From a checkpoint of a small mixture-of-experts model trained on Wikipedia.
Experts: 160 SwiGLU neurons an expert, a sigmoid router, a shared expert of 128 neurons.
Below are experts of layer 4 (counted from 0) of a mixture-of-experts language model. Rows are named gate (a neuron's input weights, with its number), up (a neuron's input weights, with its number) and show model dimensions 192-287. Each number is 50 + 12 x the weight over its row's rms, rounded and kept within 0 to 99.
Before each expert's rows: a language model's description of what the expert responds to. This comes from a sample of Wikipedia text that the model never trained on.

# expert 8
List and table punctuation. Pipes, colons, dashes and line breaks in infoboxes, career lists, match reports and tables, such as "2021–2023:", "Budget:", "| 9 |".
gate0:40 45 23 44 43 65 55 40 52 39 52 36 45 46 48 39 50 44 55 27 47 50 49 31 36 70 85 28 41 51 43 49 60 45 48 61 58 59 58 51 72 60 49 34 51 60 56 73 53 44 31 57 68 42 30 54 81 49 51 56 64 52 58 63 57 41 60 27 57 41 38 53 63 40 57 68 52 32 70 49 54 59 46 41 48 61 50 44 46 50 40 69 51 34 59 32
up0:53 45 61 45 60 45 48 63 38 30 47 55 57 69 77 54 45 51 41 54 31 50 38 68 47 57 52 56 60 43 59 49 50 71 42 45 49 62 70 49 55 53 64 30 55 41 41 64 49 61 78 69 59 37 66 56 37 63 44 53 56 50 58 55 34 37 58 45 29 53 75 49 56 55 59 48 53 67 59 58 40 48 58 46 47 38 69 44 28 21 58 61 61 66 49 33

# expert 51
Agent "by" and credits. "by" naming a record label, publisher or seizing force, plus ISBN, "Succeeded by", and word-final pieces in credits and citations.
gate0:55 39 40 52 32 53 50 56 47 47 64 78 30 38 42 43 32 58 62 61 49 64 50 52 58 67 43 41 37 66 38 49 44 49 43 47 50 60 46 57 62 55 45 65 48 66 53 48 56 42 35 44 61 68 62 50 57 59 37 32 51 74 49 58 54 37 40 30 63 47 42 72 40 32 42 41 58 54 55 72 50 54 61 44 38 36 53 48 71 46 64 60 52 37 58 57
up0:49 61 62 31 47 40 34 66 39 58 72 49 47 72 56 63 47 63 57 40 56 46 70 37 39 52 44 49 58 36 59 45 30 49 37 73 51 63 46 65 44 54 34 62 41 58 43 46 63 53 27 44 70 56 41 72 64 47 45 46 38 48 37 53 53 56 35 48 59 42 71 36 51 45 58 71 66 55 43 73 52 58 54 43 34 52 54 26 49 39 45 28 53 44 50 50

# expert 60
Mid-word pieces, table labels. Inner word pieces like entre-pre-neur, int-end-s, Parad-ise, and table column labels like Manager, details, images, Albums, Role.
gate0:63 56 61 49 33 56 46 65 63 71 62 61 46 52 50 37 48 56 56 51 46 53 55 38 56 70 86 46 46 58 40 44 38 65 28 59 63 33 65 63 51 51 56 45 60 52 60 55 57 44 45 66 37 37 45 60 51 67 55 43 40 51 44 34 59 57 36 50 39 67 73 41 67 55 45 69 55 64 67 44 56 42 73 53 49 63 35 59 45 60 52 62 54 54 52 47
up0:44 35 39 39 58 50 47 48 54 64 62 53 53 64 32 64 40 51 40 66 57 58 40 76 57 50 36 61 58 38 66 48 52 58 51 48 60 63 46 49 57 35 69 52 52 56 37 50 54 52 58 36 68 75 63 31 34 84 54 44 29 39 61 46 38 76 73 24 39 62 31 44 37 65 50 52 43 45 35 41 61 43 51 52 43 45 45 23 62 51 27 47 74 54 40 45

# expert 27
Biography action verbs. Verbs and words after "he" or "his" in biographies, such as began, earned, attended, took, and "his high school".
gate0:56 37 52 41 47 50 50 55 59 53 54 66 52 37 49 57 54 31 67 50 35 54 41 58 56 42 47 53 65 51 26 57 40 43 51 51 55 47 48 45 65 41 69 55 49 56 45 34 55 30 59 38 57 60 76 40 62 69 43 69 54 24 49 38 63 53 47 60 39 52 64 43 64 45 48 36 56 36 55 57 51 44 41 60 49 50 32 62 49 45 55 44 51 55 59 60
up0:38 61 46 67 41 66 56 66 43 50 58 46 32 37 59 35 57 54 53 61 50 46 30 64 54 45 47 58 62 46 45 62 49 81 40 36 69 52 62 60 38 48 52 41 61 56 47 43 59 46 63 31 63 32 55 57 53 29 42 48 74 20 40 48 50 55 69 48 57 70 20 50 62 52 51 48 58 35 55 59 45 42 34 45 57 48 46 72 69 50 36 34 48 43 56 27

# expert 12
Section headings. Tokens inside or right after == section heading markup and paragraph breaks: Play-ing career, See also, Sources, History, Early life.
gate0:53 41 45 54 38 48 45 27 52 20 54 45 55 35 51 37 46 59 52 39 52 53 41 57 63 45 41 48 39 45 49 40 55 75 53 44 58 39 55 56 52 57 73 45 48 69 37 57 45 40 23 50 42 55 43 62 67 64 60 34 43 44 48 30 61 48 45 29 36 49 56 29 59 40 42 46 55 32 62 48 47 32 53 36 42 67 66 51 54 45 44 60 66 40 54 51
up0:49 47 61 50 46 46 55 42 51 42 48 28 34 49 48 68 66 42 59 43 53 59 35 39 64 47 49 48 46 42 43 62 42 71 64 40 53 52 40 56 61 63 64 45 46 57 44 56 44 56 36 67 62 54 34 45 54 66 73 34 48 49 58 41 61 50 24 55 52 39 47 39 57 49 45 70 66 53 66 62 55 29 60 36 58 62 41 26 65 44 36 80 66 48 59 43

# expert 9
Table separator dashes. Hyphens inside markdown table divider rows (|---|), especially in election result tables, plus newlines after section headings.
gate0:29 47 44 64 29 71 52 33 68 39 37 58 60 40 64 75 28 38 80 45 30 54 48 73 71 75 61 53 34 45 59 43 52 49 70 74 57 49 56 42 33 54 51 41 42 52 50 41 48 37 49 43 46 22 62 47 36 51 42 53 76 41 48 51 65 50 84 69 28 65 59 61 54 58 63 59 51 51 54 66 47 50 44 79 33 49 40 34 37 38 58 61 73 54 68 57
up0:43 44 72 30 55 55 49 63 61 43 44 71 47 41 75 59 78 52 58 43 33 50 60 41 43 37 61 69 67 54 58 53 40 60 59 45 36 43 58 50 53 31 59 51 34 63 42 76 47 36 48 44 51 52 39 55 34 51 52 55 64 55 58 52 50 61 41 55 52 47 51 50 52 65 44 43 60 57 45 47 46 39 57 54 52 55 40 35 41 55 18 38 56 41 49 38

# expert 35
Table headers, results. Header and label words in sports or taxonomy tables and infoboxes, such as Apps, Team, Result, Phylum, and place in medal lists.
gate0:64 55 48 19 34 62 59 47 65 63 55 42 33 54 46 48 48 56 47 41 34 50 39 41 41 46 53 43 47 54 82 40 65 53 45 66 51 43 45 54 44 35 49 48 43 53 18 52 69 49 41 68 50 30 58 44 51 50 44 40 48 54 50 27 32 49 45 51 50 52 45 58 50 28 56 52 51 43 46 59 68 45 60 34 29 37 70 47 42 54 37 45 58 60 59 26
up0:45 44 59 47 52 43 58 36 42 31 56 50 46 52 68 55 35 52 51 63 43 45 17 59 47 38 41 49 36 35 48 51 62 37 58 55 52 49 39 68 81 35 52 37 41 59 39 57 53 67 39 51 58 60 55 51 47 55 50 55 50 62 56 29 48 51 29 47 49 51 56 34 42 38 51 50 67 63 48 50 59 46 61 71 65 59 56 66 41 70 32 44 42 66 56 49

# expert 11
Table numbers and units. Numbers, pipes, colons and units inside tables, infoboxes and coordinates, such as 74000176, ft, ′ in 47°10′, table cells.
gate0:37 43 48 68 55 56 51 53 23 17 40 47 49 38 44 62 55 61 49 55 50 46 40 55 45 45 43 38 73 68 59 49 53 68 59 49 74 37 70 55 52 34 49 40 45 32 43 64 41 54 51 57 75 55 22 54 44 61 60 53 56 35 44 52 31 53 52 57 33 53 57 47 34 51 65 62 48 37 66 49 33 47 43 54 50 57 41 40 53 36 56 56 38 43 70 44
up0:47 42 28 61 45 59 47 59 48 51 27 66 44 35 51 44 47 50 73 60 64 25 50 44 59 61 49 42 67 55 54 58 71 49 45 53 36 38 47 59 49 58 60 40 50 41 58 60 53 73 39 58 57 49 34 54 46 61 66 52 54 31 41 45 30 78 49 56 55 48 71 56 65 53 40 69 71 45 33 64 48 52 47 62 37 29 39 40 79 27 46 54 42 64 53 54

# expert 56
Biology and nature words. Nouns and word pieces in species and natural-science descriptions, plus prepositions like in, near, at, such as hardwood, pollinating, gastropod, species.
gate0:44 44 35 21 38 37 42 48 33 60 55 25 76 39 56 55 63 48 51 69 57 42 51 34 52 48 56 48 43 66 71 49 29 57 55 39 51 63 71 64 43 67 51 52 55 56 51 51 44 38 48 54 52 40 60 47 57 67 50 52 56 27 72 63 45 68 38 57 35 46 65 57 66 37 65 38 46 23 46 68 42 47 51 47 47 44 32 48 44 41 38 73 32 50 27 53
up0:39 54 62 29 40 41 44 32 55 51 48 51 65 35 50 57 50 42 44 41 58 38 54 18 36 72 53 38 56 52 76 60 25 51 43 46 51 54 58 76 54 27 24 45 60 40 39 49 57 49 26 66 53 54 45 52 63 44 42 48 40 48 39 49 42 57 62 47 52 81 39 54 66 44 56 42 33 41 35 65 54 43 36 37 52 52 70 35 37 63 60 52 53 35 66 41

# expert 23
Prepositions and title colons. Commas, prepositions and pipes in running text, plus the colon separating a title from its subtitle, such as in, for, of.
gate0:18 41 48 20 07 36 59 46 40 49 50 28 59 42 39 44 35 44 43 52 34 52 70 44 69 58 53 41 34 66 68 51 21 74 52 44 57 31 36 47 52 62 60 65 54 52 62 52 53 44 60 44 42 57 34 56 55 50 48 38 69 57 55 36 60 28 46 40 49 53 59 71 55 41 58 53 61 57 52 56 70 63 44 44 49 54 37 48 40 69 43 39 62 45 62 46
up0:39 50 49 53 64 59 54 44 42 55 57 61 54 46 42 68 53 58 37 59 48 42 40 61 40 60 44 51 62 63 36 51 62 52 37 43 53 24 54 44 71 43 56 46 48 48 45 59 63 56 73 54 62 58 49 59 49 69 59 63 48 58 43 45 44 36 42 48 53 76 32 42 45 39 56 48 62 35 27 58 44 26 41 60 36 46 49 54 55 51 67 73 47 85 54 44

# expert 52
Location prepositions. Spatial prepositions and the following article in geographic descriptions, like south of, southeast of, located in, near, along, across.
gate0:53 54 45 29 52 60 43 35 58 52 59 49 57 80 59 57 58 49 48 49 40 47 71 55 70 43 41 53 62 46 46 53 52 46 62 35 61 38 71 36 33 58 34 54 48 65 40 65 32 47 51 51 48 52 62 67 72 37 75 76 54 61 60 52 51 45 75 43 48 62 59 39 34 08 57 55 33 55 69 52 62 41 33 41 54 74 45 55 59 42 68 62 50 47 65 38
up0:40 72 27 54 41 62 43 45 52 28 43 39 47 60 65 49 57 38 63 52 67 58 60 42 35 58 36 72 57 41 45 47 44 70 29 43 62 46 60 81 47 33 49 50 59 65 64 46 17 23 72 60 38 40 51 45 60 57 55 66 65 73 56 78 62 43 47 52 52 63 54 40 43 18 54 42 46 59 57 56 51 41 68 46 58 57 68 81 71 49 55 48 49 37 42 64